From a checkpoint of a small mixture-of-experts model trained on Wikipedia.
Size: 14 layers, width 128, vocabulary 8192.
Experts: 32 Mish neurons an expert, 6 picks a token, a shared expert of 64 neurons.
Training: a variant of SOAP for the experts, 654M tokens.
Below are experts of layer 7 (counted from 0) of a mixture-of-experts language model. Rows are named router (the router's row for the expert), up (a neuron's input weights, with its number) and show model dimensions 0-127. Each number is 128 + 32 x the weight over its row's rms, rounded and kept within 0 to 255. Numbers have three digits each.
After each expert's rows: "comes after" lists some tokens at least twice as common just before its tokens as in all text. This comes from a sample of Wikipedia text that the model never trained on. Tokens count by the router's weight.

# expert 138
router:255119132148099132109075098126142075120134167143128147121114136164132195166112122118132162132127077134169100135163132160154177132108083118128106167177162126106120124102088161099131155098149087122135128047128087080121152118098126127159126106126105118123099126150131233117146098069110129124142125124150125219118077098131161095117103117125091140093155139171137134135145180147216149076104
up0:171094156131089098067121169124130084070091167133141130111144155154083185181138119100100113144099149166091055093138143118160097138114129120191164107167180106124125132127126077122149194079144089098146118161101161171111085081039135114175133143105087171127154105128153181125119120157083134123125121096159133144069096102163104164109103134111160157172140180121095064080172151113113132118167
up1:162087139113108152137082115146121090139137096119163086141134117184148136107082115096112098158147072152131171134157148086073174076151048112166142101182168132120054113091114154166092104120151079141151150128131112134148117154095143080128094073124137116085125073117188125107170091077099145128109111120147130094075073126184120134123073120082102129180110185157134123099104117165210130144073
up2:133148168153136191188193138116168111114181139144149119124086130111175138149117124093171151133186095111153095083093095146111125166122137136076085091103094116168061101106102109130059116097111115111083103118109151161173134178093113168059117079122139182137170135171125149086119119154130137139113148129161081121084169066130104147124112172132089177184143094160122156144160182108205114158128
up3:184075124162136108143139103115096102103112148205144154135154096167156154113125143140080131225098110141140108159128133138145159099023149173164130133142158117088175131119158164123102137165090108119157091174118129090141149169130117096163089071153093109131111132134166167108137123114085103137149126084132154118097093150052151178124158160068106204091164102157143215141107144116130132105111
up4:189152122121132129111145164121168140121129123134148090099123161099145134177117107059131117151123119144107108147157106105122093082177046113092104138169119133098113125170136128146152155078095028088075157039138100110136126132107081159086144161151099126141124147089108092089076092105132180159114107114168150147166127237144154168104137092094158157104142123131143135149151127083208128104149
up5:192103104162114155093113075125126135157127156121073188109166166123105141169185195151133116129136107135153108155096104129138096143157143137116163134145084099133127135151142073126132090166151116134161166158107097094107163164125145171112075118138085156138170124142193153085074120081101101146156136183197094091136128097134078098061119137156198081114090137175106157131117204161196126153116
up6:141097099134146162160161109099127086156104214132158143056154127097097075159154139041143130150116098154181100121176141187164136173142091118150168135144129148120125094164113119095143129078165186101139090084097118130110083133122140180127118142125065133126164152128101067121164141166149116150193097124139108185143053111166160065097096119151132116128138112153122100093093125102187120114072
up7:148176162148070103134118076150123142185142179071102181102170100139127170138084140091159128182142147128116144120154100116113103153127135106147171108128125124067108061109173138049173119081152115146107180127106149113174115061095131096127162191122104103131107165167117189101119148168077142115144118092148116158049119128135120114116169152159156155164086199129108097149134125054147119129158
up8:158159126142106102060094134161112103114152111113134141148140097179116129131135139176142128078140157150089146078131064164123076135161096098114187191128074112175161099079174138151147200138121097049143137134221106135123114118106127134117073179110079094157136110131167135133102095110131139148111105142164123149128102068135154168212144186106166168102100098157107101164131127124117095073124
up9:095157124151128137134160103163163148127104112116130154122097107129102142089109106103156124112128120160171149129102211086136121148144116146111169195107110162079159138150166110133101177163129137167138153105116157158143112066113105093141132091117126158154145104039156128164138112075181158162125188159149107175162214131074147126109111183056098083102096082126119132123125154138158234176131
up10:124126159069134185136101117110084100170092045113103133171093130131150206144081140094092109106136170146093073142147068113164117120140137115176132126103107142143122139136115123118151147083073100098190054025166134119158097133100132117109143137155120108102130137166129181127149119125139125159101144145099095059124103196133162134158094191107094167155113120160172140174092143088094153138147
up11:075126145153106125093070149100120129071077111132115115071140138063096141131140099101123210129159099125138146083206124117141124140124147139101145148236155139130158073170134176137081070180156136116169065107118140135084139145133166140109153112150115174085182129113129144120168074111163137088134156139088105169156159117119089051140081093098128101068140118111112124150156098107146113143132
up12:154094145100146116119163130149139203145160150162117133138109154127168091155120176103151162121187160131141157163168173163098200113203127145195135195140098158101123156117127124117141099197137120135073095072136110100195125139118133129123081123154143151145153125163073105064138134134125142053141109150129180199155135153163152110109096117170077150119122154073145157086128091137132129112203
up13:068126160122144169101120106099120127068063075121162090132123123149180145135133108067111131063175151113104086187124108099177165101096051091077108142137170078109144061116095137143135158080137106111110191128121149160113140158122083103142106105121164130085120154128113150125146080058170134136053142091098094145196083095161076122160113142165142148097120130083117132094111116149140108121153
up14:149072143158193071134090122088117111136133155154125136125123079118190126134138054112107154107095087129160160138048099101120129159074084139171088222165109173151161113103070104124125142102173137102148147099102112091148169140172093145103168085071113127166120121120117197071160136068124145081190098147127086127120134138145155120117070138121125148129085102167112113143121139163172136110110
up15:128084120133159124053096123137096128109069137111115114109105111136105181126124164108168133101192154140136121085083134164137139144129162142068140168140138134123146112102170108126106220180193143175127090173112169101103117110104099118154138117145139109109098108109222164138145181141085064073093094113109134098086156104149163112179141144137113156051135133076153159118137169171149075078140
comes after: "s", " km", "6", "7", "}", "8"

# expert 7
router:119165189100112195107071142168154103135158124175103164130159123137092122162122132108128148137021120140136144078141104147139140111113099088089090151118096106112106117119111090099113149157209105144111150142088076063070149034095119129121143131114139073103167116136085117119159140101135108106138196200165136098106097077090129112107091107125099135177091190141097156136119143125113175137127
up0:174136140153220143129150158081139133138106185170068121097159133103107163192070151170097146156131128119082174117159133111107096107137131134154126158116115124128075092103123083125137141163174162112154151076155162129092130082160147156164145104181133190091150130111089110025128172144100104166133093123112153139094135125110149137172167109123102136101098216120169179069137150101146098154135
up1:147181154120162162140173129117159097073207089167160129114119099095151147130083144131142110122108152170112155200077158173144163118110162126175186088146136134137115165145105154073166161125148101132104176149122104162154159143180132144135093136111112136124117129165120097133141125157139107179115196157147099136175170113074149082138081157153137156132195222132139135145076091194098144144074
up2:071089149107129086141069141146100087120113144143110136099138210151151113127155134180125142114143075162173113078065144084142106138125085103125123140167139159083120170136146155106120126121141122114143147087034148128124126161181125141161154113123105127090092111112129115158162144079151099125128080203148152128135095157102165174046115091144162120150149048102174182179063101114118124078124
up3:125145123099144152163115132114174182188091142093194099086131190161126117090161112071086138122079056147087157075130122112134097110154176095084115137136126109132135178114149133147193122095190179086096110171136127129181106142106090089112102126138131127097107116163113178126138178076083112107088122164099104118103109180141166140101095147121027125101139142134132176103127159129099169091165
up4:120173130154100145168143177129118127127110113108131182139083090131188164114097157113097119179063157104136172149130109133165126137091134105092153152144118105175102120112195147069154113174134122087111143114113092112100098108097132169103128184143185072042166119122143081191187094155159147106153170146105161085121081130141149188126170150134140124117080115149150146050105110171122130201133
up5:143157154147139095154103094170118189157181139186125197172172109141121146141131121150059161081156102135132161159122087132115160161138106114147179128153128170083099159133166156175134097125112175137132139076170143106158163117099109173179073170106132106150140143165112130138091069093137162136126170159148134156131108124138180220160145160152087138109114089100164111069057080128108103110178
up6:094196110122109171128149113144152128179162127082170142161121120118100151118138139140143132099060113129139165049076157212107118157187127138116078098160134086152089110176127101122134163144148093105135128117103154116128095066074136069120070100120131097100118117191113159083137104139098129125102168090123204149144120086169077099112094099114143186062106112128200158127110123108096157140108
up7:113115169108158154095146150113105121107022125137157163136107129139135175112071150095101141087168130138156131118173141065070126120120083098125145101042138129134141118086141116140117096162133128150070098128121112092134176091169065143122159126141179141152108113187157130124145102111086095212189117134116154115123118110077163201078135105119061147141130145085117086076118147148124111116192
up8:088121135101149166166102098144180095062085110129185114146132152140140148138130155150111154121095082136145154135149130149159123132131127136109121128153146173131136174113142108141079158138092109084185105107105175138113165145124164185165090108131100045088183136145147119128147131151118110171123138190058085135112093109031104086109206047104130112138101040148113165107135082116154134139154
up9:121116146123131101095164095129165110158121129132154142208134108126103140097134136192105181116151157163117123057186163114172090082111193123186133110132078132145142138074133131114086150146155099117119131142137144157076130146152137142107152126118092162151146089166058139092130174134178126170125092172118117178134123145156156081172126112127133239090078149082092115084154099155193079154120
up10:167118138097110128099075149097097095072111132101117136142151077154094133141149173122115168096075126113103162120104140145076138092127112064126110142093113133197149106161161102169129156129092088130151157053072207166104136123148159142120136161121150101148131108129100147098108118143124102109191161187171104091151078146119169163152153162070099137202108173144152170138210128105068130087146
up11:120124151071118171086129099123061177146160084167119080183134152086142126178164113098150134143088105169124087085094132119139090140086153157036103139102150066163143130126125150108125081124130087158106125141194109089143177104120128097156144129139183128154176110123137119087170106123138105150154196121187116116127164077117120081089106142086088105116084128139114062168168177084104107093145
up12:158106129166116147139146110179140115149162113186150128121164097116110168168150159077139095126070130081128126143140122152156108143103065156157098123123110146156097192083171128117056074162157099148161078123081133128094130086120168153179084138184113103129168127118088097139153155145130075107125168206174112132155096097126071093165114089152082129097070180099118122125138202121065112135118
up13:164148114134094156107095170140107176128119117101121095165153072112092151149093181131171179144049124059164117177154097121110127177101145128076107147088154138150142090102168144095142141121132130133119118103115119142055140110140101190156133134099152145131087153139134114119132152132107160101135205135116114047116069163140086046140105092094150096127156193166198115146060144151144134144161
up14:159097128147098151114129078074126092111117166136128140155149114160046168166098135085174096103169115144094151104157072117189129179123145111128164134128162101141144123084090156120141155109131096094189107100073156182156129140169127141180064173143131127156127111127140111149041201148111156143116193157128148113184110098106142158145096069176098114175184132167134146156137084139145150097099
up15:113188211151181146149145106175147105167122094156177162130145157157143090138126170114131109122107136124115117118092146126083079119160114172129100114114144153126061170081085138124116131162183117158053147177097163126072138065090135147129109114116087092161116126104076103136107118130147108183154153117068127136071183082129118103043101111161125156067163121108103164087157143074107129133151
comes after: " ", " E", " C", " de", " re", " c"

# expert 34
router:174139117144100208112078118113072072109081119141115139080117213129151142188100108197124164129122127114130132139111144175127208134107115126129125168154082077082121143113077117118156131181150108181095113074119096100108161098119089165126106154154176097032127120123127141127110101045133124100141133169115137115126092132118147114132122116162080162095127138128115170129163159149120146127042
up0:084119179127142138080090105144079117190132068096141129133115174110155153111166147117133198165091145132100136137119151163081171175065093082123124119115165132086104092182163109151128134138159090128144066128095032111157146133105163124114100140198191142171171082171140147124122131059088118079156151141168146135142152131123142105095159076137107130133101067154139106125120062110141105102134
up1:184149128174177153116141160061137103145150125139127070104139148146115138143113069118133158141117162144125102145188149158176159138203093166106145118078153107154174151095116070113156156130160049117192120127117071126151151085129159111102128165131123157165124126100034142149131097165166153105125129128069121096121165124131188123072166191149141127100128105196111161193104146098117153135141
up2:083125095142219134154121169115099129112156098133124103095088094132140159125101135174113116145112163081196090112162041152087139117102157148115084134143123191088125142083138117135158182079141161167135132104162149162121174130123146198124127136107149142098111110145080140151217157179077105121103066165180163143142119158111124168148116172133103104090075110126087130121132067152160167158140
up3:166180175185135112141097162067148122119073116097142135081111102074124130179099180190154169127199153115124143126106096146120124148148084115128064108136095150140060148137080096200098128186124108106085124140071135084165121141154162156117119211111120155185108085154148136131069120087087128129125102136118134152142151111125100131153155189095173198121143149117117116139147167078131142104139
up4:123193167177140118216085111059103117146124094123109095099071170168200168131109088108121128160112157146144126105102115155161120131154068068135112065194152090125117108125138184142115109168124129139123136140143138085156141186123203111134096048152160121083125127103121122118157111108087134138178105179149123091182142150099100155163052130129141116148145132115171121176135169105125148144150
up5:037107126123097169104204136121166139105096109157144109186160182139161131141095132165136145119163121158099119171162128205108140130156128144158111149123194097133154113127170126114128127100166161185178095047152077195131119081152110137130101097128185133070105131106118100141115130120143114114168157173117148130189114156128161113135188110136114096109123142170169150171151175071189144136168
up6:093141131135112174111057164146125158120132100162134142167168166143132140141100171152160091144087144165163151206095172196189131158152098079149133155217143170125127132104110161105105156116080080133098090111124126143134108114137134089157084093153157115127112188117128177167149092129198083118166110141117191115151196144153159131171076081116090162109100135074106126139106170108134124142093
up7:187094075159103131092150094126086084117168142122058155169147194108188080168115091124202160140113150179099137094131161159116163130142106107153125117137144155134114053127108089157099116116109113103067054088151129122132154087151126123157149092135129115141137143153153079086111058097167148156149090150141134088193071123143112102119128082151111172111131160149055104089133143147127111115071
up8:139139135085132093115162124160157108135068103073138097055102148130195091110130127134114142176134070080182111205135108123152149090106117107120148177062131161129126074148112089116154089150164138111090154104138042074123121099119162072160130134096133103174138136124163047111100142108135149145169162163154135112162147170136125103154086123108137148149122087109113162066060148132107094083088
up9:142157127102124124075074149082147144119151184110075052120111091150136145081119158128084149118131118111127152160092158180157167167161171179062107156174090125099125151114115067139139149120126072097160142161150131115196198131109128151134168140148149204177144127101129149127142098131128103141094122109099106106079148123034118138143126181134093123079153083114174132158089135141083149061131
up10:099166105106159175148102133117094135166103111079184071062099113192103182087162135143128110124090095082172128154087134140141205105090114139066129138121118117162178144141129079125129157138145110128154140164138101107150180172171082150127134155156153107139097119137141108140128084084108148156103131108194104104090089116088129144109125137214120081082174197121182182090096126145152104104102
up11:097134142173151093096102139099139166140139086140102101123094162135169087142176152153140139133138090135101122094081130188074126180146100142137161155110145059138066128113133220100116155141145149143121115112115092131164147110147198133147060113206165125168129121168170159082154141081122096113127126138116176101201141128087153118141141159134144201106110136070111165143189170176135120136076
up12:153155124153115071096137129137119137085049151124176142129139154094178124093060132103160155112144122170154131115090093105095135136099162136126122108132112099124176160129097115113178099140100072145048139109139124124103116050128089112123104129173153117111137149139109157195114138124065127090178214078152084109120116157121107131172166121103134174073091126080119161084209081177116126094138
up13:111122098177119190175119115182133164115135066127141063160129073146078101104072149104108155132072153109094098159159105173115115123145077131117149146115129159131150143104097098123110179119101148095118152110157167142185115066163139144117108178155177107180106167155143190152131100132186136145150114109168147110102071149161166173123101152094116092126134159146038180109090152137101138168066
up14:139140084165140063106168163085171121143111150086134082103136177073091089147136100165167116118123151116156075156056144110143142068096138118111093132159113123127148118146168125060109052183180172139121158126092140130121139085163130161115120135121116138191131133136115124130129088089141156190173146184071072094094148111128098165132129129122130126079162139049121160179100185181143139149126
up15:129158106131164183118194140150165163103154080092111124140157082079154104085072085117106140139159114137134171150193128103081111134111155099131164135111069158108158096111149202111117128103105092166061142153175133147089084111135159087091095176158127130104119112161164148108090129140133146141117132084097171103139112128117134138123090132092089113220147095161138174133102035150169098188148
comes after: "1", "9", "–", " ", "2", "0"

# expert 21
router:163146119095066176124071119140049060118144132148084132066139148093132176141126114174090131131106127098154104129123203105123138133108114121127104183148089064070121187114101135135174147192135103139142134099120101088079162153124089146111130166126164111028137145091099150134159107087159147158114119134135116123131122123119185129123102113225104143105144116158121146148141167197100139140081
up0:133174144149115099177157115094095047097082122137122189120097137164117135088112129142110164138135217094142145121087125046081096110075112130176152183133101091154128166129071046116130149123092097052144097176107092103101078144115126181128128119135168109142145130163138163111100130121160116172135170178141145131082153178177112168087118162142113148180123154160090132117131125148113162131099
up1:102162186102148132104077208151156119148074129133158134117168129171113120086148090192178150170124150213187149149164129117122105139109105089111120163124134101103127131117166108077194131088177146131116172139122114132137130199112132092159083101048100095156178132126122103157131087060100204106112160141158116148119134174126109110176146119120104116160093156148102124156126084179093147114104
up2:136141147189121093146146132195122122103119157068068167138100105109125125085129115089154085098096135116129126181141148172122135131130096154117137109133153088072129176112134085228154107128105147100126112202062132073141153123103141136136111149119099179118104188142112143171068103168135062112119131067062161086092091137154110138125112135135171149116074139150159137103095142151135192071163
up3:112162153147124165065139131062091144187171092087093096159166157126097150082119109139103095110092121154144105101182179212158174157127120130131136155136139108069100083191107126122124091143131093087146145101159144137140159113134098129134132226154144084126124116134070095164163097175110129120114134137115148123212177130135175115185133096096142184098118149141164133120111150132063167164142
up4:109126124099162133089135114084143165127192131107106162101105140152150070137174071091117182187144123092135118132148150123069150181143106051071176136111180148169104119173154131186195126106155200097112091144140116161170166158104134127120160112150142102136146137143105142155120143133136107144107113138217151122124110138109104107077171158137100078194108108142097119116082068124172182128170
up5:132127103092152132208053139129146063203110157128134163176112102129098100104065100192107124108068202120116160131127199164162137122113076135118164099119135062115132161146141109103114117143063139147153098163098121108097097147150138149148090124144129095118118057067097119126119154096142101134101135135094106127078144143115128085097083093134170080123086159126197147132176144165099149114155
up6:095111156122134145081098117110151122054160174090088093106160114158159110147126091138130141127086092090148108180171108110149181159146204144125096195128145125142137100194164119109099172103153059133140155105165170127175160143107090093120130134141126099106116152121117135132086050127100177167094124109161117084208089116075116110145135114184161133128176131158093097109106152119088104045125
up7:125117116112158171084064110128130074101153205123169074124171152153128151157125145144123110143105091150118134114103105173112120170112145140176160136124109120098109096081168181117156132099092122166165150165170161114064101137118121056043065156200088113201121121094163128165155111114119141129070118107088189092124153097118117108119084133111085128092150101104113137200148074129128113140131
up8:109102141117176116151206102154143170110118131140127150154138119134115132134096122113146104124196151076156065121121155057122114098137166207097201156076105145128080114107123128132168157161146141069144166070110124125102149084156147138116129140063069133125149143127080104093110084123155117156131097143146060140127100099086183148127200159155153165144140070182116142153079119151069127121085
up9:073180069136069162112100123121130144105105146088105139158147120099145186177144174168094117166156072090169134129195075123132100119112158105106170158118141121125147100121212152115160117143152174167147174070123125103142096103121147063144157118130142154079119118111176144147107161128187125125131107157118111179164117116108113145154092122144109170039214146091080094114101107109102153173142
up10:127130120089145149142111181181074147114093126079197120180114113160061155137131119111146133188097136110100071094135113116153134132129093106133124137116124136112210159080134111109083153124122151130143129122128142102126075113158120166139147190118105104071112117063128151124143105159113150169126123122148071162172104112194107160174135107173097077073124037129145140141120189165151185186076
up11:111147156105139111123112143125181163163163171104133095190131112119154126147125170145192118115169162118198050088116095136141125106168134125137105127092151087077098079124126084169117124194118166115131091135158141096127164107129075095157103167170097112203123161083079154133134130137084099123115156188092091144226146078127136122114084158100142124092122182094115095161170091165123158137108
up12:134088128148143095217102125169136180151128113169109164070110095149090160144095120138107179183099140164169093129149095121120134154170138192115098106118142097155174147071184068087123150093104085169147125065101076161139144118101103159137101169146137141129099208117093134167115109113161078165159148153181110134131159137172134129079060180134133158114093160187136136128144097154138114119120
up13:138157137182152114165169127064098162084104126142137095180082164119065132163177097071145108109156073118168144140141126145149048191126089152176122125134117132105134133098124177089161130171076163118150132119109151125123154129153132055132155112121124079089117135104182148093091117144111130113136122131080122110152229136056143136138069149104130168190114125096110173090143149161113153107087
up14:119110195124156107120140201113135095161141119125173100124125100102127145108137081107165141158081107067112158137086124088022144088097109136104178110139121094129138127158176142115117096170136089178128171077193097167136110169148111154105126114098205137135097120110086114090122107176134136132130178073122138071118119109075129133091177061097175109101085162154082132140099090159104148102129
up15:105117081054141117169090119088070143122132157139084135094106132108099128117101077080091088151133128156194105130189117098142063112150063074108134150121065152099141105137159193062123133173128148143109165115155139117128113124163144132085165151105111120108098198114098158171111103117182136200144157153096131138153058080122146161119107100112093168154156112100184081086133101146154146131116
comes after: "1", "2", "3", "4", "5", " −"

# expert 75
router:193222146110035165119080098159149070110153164167073149113118175118118176164140119180076148113137129108151141122133204135145152080093101093139133157141114132149123115141115191133124127111139096098092146112102059136091104134113120138164117162154125097123133141069120158125128136081133152102145115150121138184120106089097157093115123081158049166109188125148128176158110187183117119133118
up0:094129135085072055134101136133153172099180109127177107119170130130196124119159125140082141168153184064112130094108132102109180089107120071107136138195133133097161167077077107080161150070086059159159143144104128107107140186070143155098168118135121181101122132145136119125154085144150128108126094141106166144173151156100099106129199070163154146088133114187137106130130086096123119145136
up1:085178182129117156169030081152186121100123111114165139124122140121112098119118097166115123131114119111168124137158145117077071077096161105146085142128112158156139141117184116143111177135109141134121201137201110129120106107165109110100128118143117037126144107158058089119108180103109191129160144130147169133106089132095147091160160092126089159131078084169167108095149139124069068159101
up2:139102117100138120114146110142153121082140133186074136218074153094195079154153077144084182164090149106130124129111121129159079085117106172099100080178124140103107137172129118090149052079140126136138061160154155138118133178119184119124111108141190112095134082132103168157172138122148152140139103126144181137123110143169115102155098119107066115098076105198157140165107083129098108148081
up3:212139177087125157020165173138167117128137115240133096153139084126118119141082110165118085091139132090111145134126140110112119159162177093185117129184142101096163128166089087153080152139108081129138136141123089112151114139121090148139138144117093106139176048100101121120152141159160185162126151189109130107155138158123152154133132121190140114160106117145147120142094115144207102125159
up4:137115121076066137175117096101189129135152135158117150119106129063145163090123125143073141081122161153123153143111101169147166152100135137075165109149129142144096108100136180108139123114122099150123072106129091146097125104146125110076089129163150092139182045073177168139161135168137150113112087036099154130084090100122194094136088177118090143076175160068208143139128135123111138110121
up5:153135120185133120113099132110125109117100151147129157163108151101122136191113098110105136136082122101149122136095047142095149147081186111164168130117177159173110099136128199146066109162137227117151128168121140073150130154149098049167114159161097160140149105109135091124162173105127127159082104159111123119148045110069103159115078139114189112153144165118135165086106089121156182086113
up6:122132146127077088201160118131109102181133118124100151103152107140115142124090102168162107153145132170186132146134115137102081161213155112161115057119081153145181082122111157132151132100181121112144173089102149168136094135051133076122114131133095146084098080097236141107135107129126168103166136107114161135100132128131160159158127136083110178159142148095071118132164128146122095141218
up7:161143112136195118134106136116107182182089181084099115119145142122056133113180188191100112134125107052098132159098103147148025099100153098135128123139127070152090107107149176121111113134147139117099163078140137148100152071128196160113117138114121149070152075121109154149179122179162092155136135119110117107158182130130100140096171086129201177100145155158141116112110136133109134164168
up8:140177108109152150124101136116148059177152148134156089127130079096132148167188133146110162129121125118095130156129137150067119140062112090111094080143099177160136186110219137150131084096152063174130140110121058160093154117160114150141111149195166127157090184070157095151125132106141115142090107132119136117104156103153157123086111129113133165141169144140142174172076036095131166084128
up9:116178114111123074149136141088096061143096138132110131157130168150130077126179103185118114197116102133164149105152180095148174098148085139108036111105109179105161121097094126186118077142165195148163143135121118061133072149122174095114121142103204096148114126142185116121127135172143185144177192163104170136114151132183158158133130113119096143166088150139148160141099150140132111093116
up10:174150140148189130145161087105101123107150125135092178184149119139146094143166158059094136087132104140112156146143141107149111065097124131098122150083079138121167176114137159170137135107154126144096127133173152142095128134142110158109188128126201094112115119082124079141112118127113145182123082136187149129108060074157183172140169155151070115163138081190167069092084147177147062105108
up11:139187134107097127112075124115143095126161159152133134088098169164191125128175129162143102115108192146116075105074141145146126150093093079103103144187144178110103110093173100126119079101122111145121101118083077143165150111139147147123142123126109146198153150057105093090159131038169116123111155148091147104098075147123159134106153094150085194128089101092194076102084162117082135094110
up12:165141124133127122117052075182135099162133190153067126084117092078096104107162160141159113117092148133121090152041123095097179100147170142110123112104146129148114109148123085129136105075102120164150126154161087108158053132118117152151159152156114079132175176077132140122157102119128092133132125103109114159106161127074121103078122225056126140120121099143059132199162145130091121139159
up13:107135087116079078136131150094142076099156142117096063130170146190125158142129140084182110077163128163179087122135133126175140158125113092127157118076151154094091171091135111079148084121056068099174138176158078128114197087119090153097141151072091139173117136097142105129115156067189111159137101109126090126104183102135090168052085151128130138125150121137119170144103154116116119108138
up14:223219101145085134147159068173092132157152100096114065078142139145091119101181087079104137105124088150047167176125092150134136134123103099159086127140108170148113123183109119091133114100136114090149061062109137160158122129136093113139136138121090077157153111111140106107056139109100152122118084095150118140107102106103140139124149106129066154119156149124165150085144127166206135116154
up15:131084081180124130105073109104115155132122075109183127109149135152177121142099158095143180100108094163138095147136189094115140122122165132100153198129139145160156152102102144103040135104154116115141162088134144114120127098150123091094074049135209114101097167097107114185140124097114042172107132091152091086154117122134141066130131111129136088107162183165126176124084134148112124161068
comes after: "0", "9", "2", "5", "8", "6"

# expert 81
router:161136121141108128158100115148130112146136114171083106093102186154099121193130118157134164105076118091145085141149153158134139131066156138126083168135163050079126124111141179107118132125169127180124128132137086121129156104099125161123143128171137113107105150127121184126123133089149163168105118140155135163040094129125196102140128013141064150139166136137081233111136130184135141099091
up0:094134154109127118139139160157144103123112088140125169111165092147111107156099131157147140105150175192155135148133115163142106163121120073097116095141159114060108100143188123141110131254099096123177121138118147134159113150117123176176112131174143105145053129125109120135090128144148172142203121148145205088150117137095112107147136169154124112171092118201144110015081123145142146137156
up1:166153144132074100139073096154136140124118108154148098128172139161133063115135151165112128117130182099187159084182085150165153085135115139144110077125167102117136142090208106076109100145123126143117092173104089163090072135175134157176102130123086144164170171153137143087126090148123105175141091120173147144120112070096172126058087070168139161097173104120101166103185083138105100151157
up2:140133104110108140191081166137164163143104152130136125119138163071188073115154153113107156140086118120134133129140145123234106093104080075153059172105167112130105125200086128152145131129115168074116107138112108084145133137165145124140175063110140074128104120129090125142210153086108104117151150089151115186080131167101114149065115187088115153161104139157105127116151125160084143078137
up3:165176092191062118109113104155082079101095116104121164097131105095076094138151095107169117120104150099069154116199090141119088161115103160122127113130105126120144124193165117131135088104155133128175148149124194153129163077146112169161064111076145130142091140112098147173130106137139153154079137085101155123038112125112126050129125126180093170117153141073088126112143177111083124089096
up4:139125139117124139154104119139156161131093202096133214179119167123096126096128149157138148180113138121118125101100105142114174170157171165193105079073157124152167103084109090021185162129146132099087129144140171145083053115176111141137116136139173152139141087158097089171118156132110120132078160131141124130096057138113068117116172151131132085119125120173132144168177127146103172121165
up5:178134147179134130120110093085158128169119106143124045121124134102122131124072140165171141152106130149139149093136146186133096111084127158083140160086135112139156108122125112121176095104196151199111112092167035148122124103141112159079133101132193081147159089137132107144145188121105151153155141171142097153122171134193192131144149159175084038111171137151106122119166169100140154154165
up6:132129168133156111081125091101154101152148144077120096085121092148099103078137140176113130145085106075098106132180090121122150150085144152129094141144146150131099092101133105098138171120193111174057172166113138143131072135147133139138172230131140148149137148133149140109131215100119129195103098096195183151152141111067128124101068133128112107089159139152128061079117105202131134115128
up7:158141115089095097143133106168135094108151092121156087150099178135134115134099132072160068071135187126130129178109099097123106078147144145107174167116172159130101158118069113163121130140139140117196158093170072107127108153105122181128120116123101137157089113183198138184136131118166107205076150151140128151175072104142176087114158116186136137091144207139129205126131170114143130115144
up8:120152094150163126099169160128128145073132175108085100152096139112134085101104113146097139049110118129085103190149156117149080147101089117123145127104158119046104064119101160116139133086126083158110131110138209067094137098061125144061104112125180157124186103124144097089119101160194159121090153083139127145175117105167101146099197104121092094139125112166153091145123153126109102169086
up9:175109151145176117134116129114129092145113131191126104087088214147160182130176150176166069141151144159143171071124097134071111148120142169094142165099132104110146127096145146104127130088166125168076098124157066150074124079132136124121169097136101145174148132147105056180142119110143132094116074142151103120066094079137123134123185138140091138136172116152120104074156110136033118135075
up10:199160118145156149155156161075133136143104121159122092134128166111103113188148088149130092120125086167063136113093142165115126126140107084133127130085137168171120171149112087195137094136135129109111175201145108103129157120075108148114153109199076068121105106068156147129091118104149142112124109098218107103108162166171116125081091100201159170068158128066151161103112113142125154121152
up11:066147166066180157182153174123125208077118121142114128146085166124093095144146109120163115158152147069177136102143102134110147085112154145177094114079120125070128146113103189096136134190121147198183152187145171118122139134115201135105171087102162152111121124144113129157157129104119101182146109106160157086071114116116085127120164099118093183155111123124091179146158122149181160135105
up12:086129110139106092148085119126151103126067133103139119082099132074119093093110142110124165136082105128143123137178084111101109150098142131191165122158120121129142093143131127126153128134144094142143110078131127076123103157115144104075129135086207135070116190091123151113220161191182126183087066159106148124044183117113084144138129059115126175157136110144169146108114164082193154138121
up13:091131120130158185132109147161148206145133154159206145112104117174183077146138106130138120165140100074135093084178109102147130085080086085091145128134145099130104120167143141115112131103195127124137115103171074097113105162105109190138125121118161133151124098168089168086087174126129119106098093141169143122116151158134117101075072112144127127114166177149132119164067119233173061096128
up14:078076185111136206150141082111096172165149129137135078146122100176137089102148065133176111106056103129122143102085121143081101120153117142114068181097119109139114188135120098185172157144121190131181127074078124162109111183133124166102140128156121100134109149186095111134125108124109121177133117117143126200091101084117130063128128121141104129080108142118143171090155084166061126103121
up15:108136144120115174093165231106134166097141150077132151122153127164146176116119149151111176133143134146169144156189046147156176086205164112107116141125142132160060131092123122076129114135180121140096114135100155148118116119143149145107142172066159077135084132122131146121163160175168149128127101164152145124153180115089165083149100197170142081117185104202123103129114093159118105106158
comes after: " |", "\n", ".", ":", ")", " ="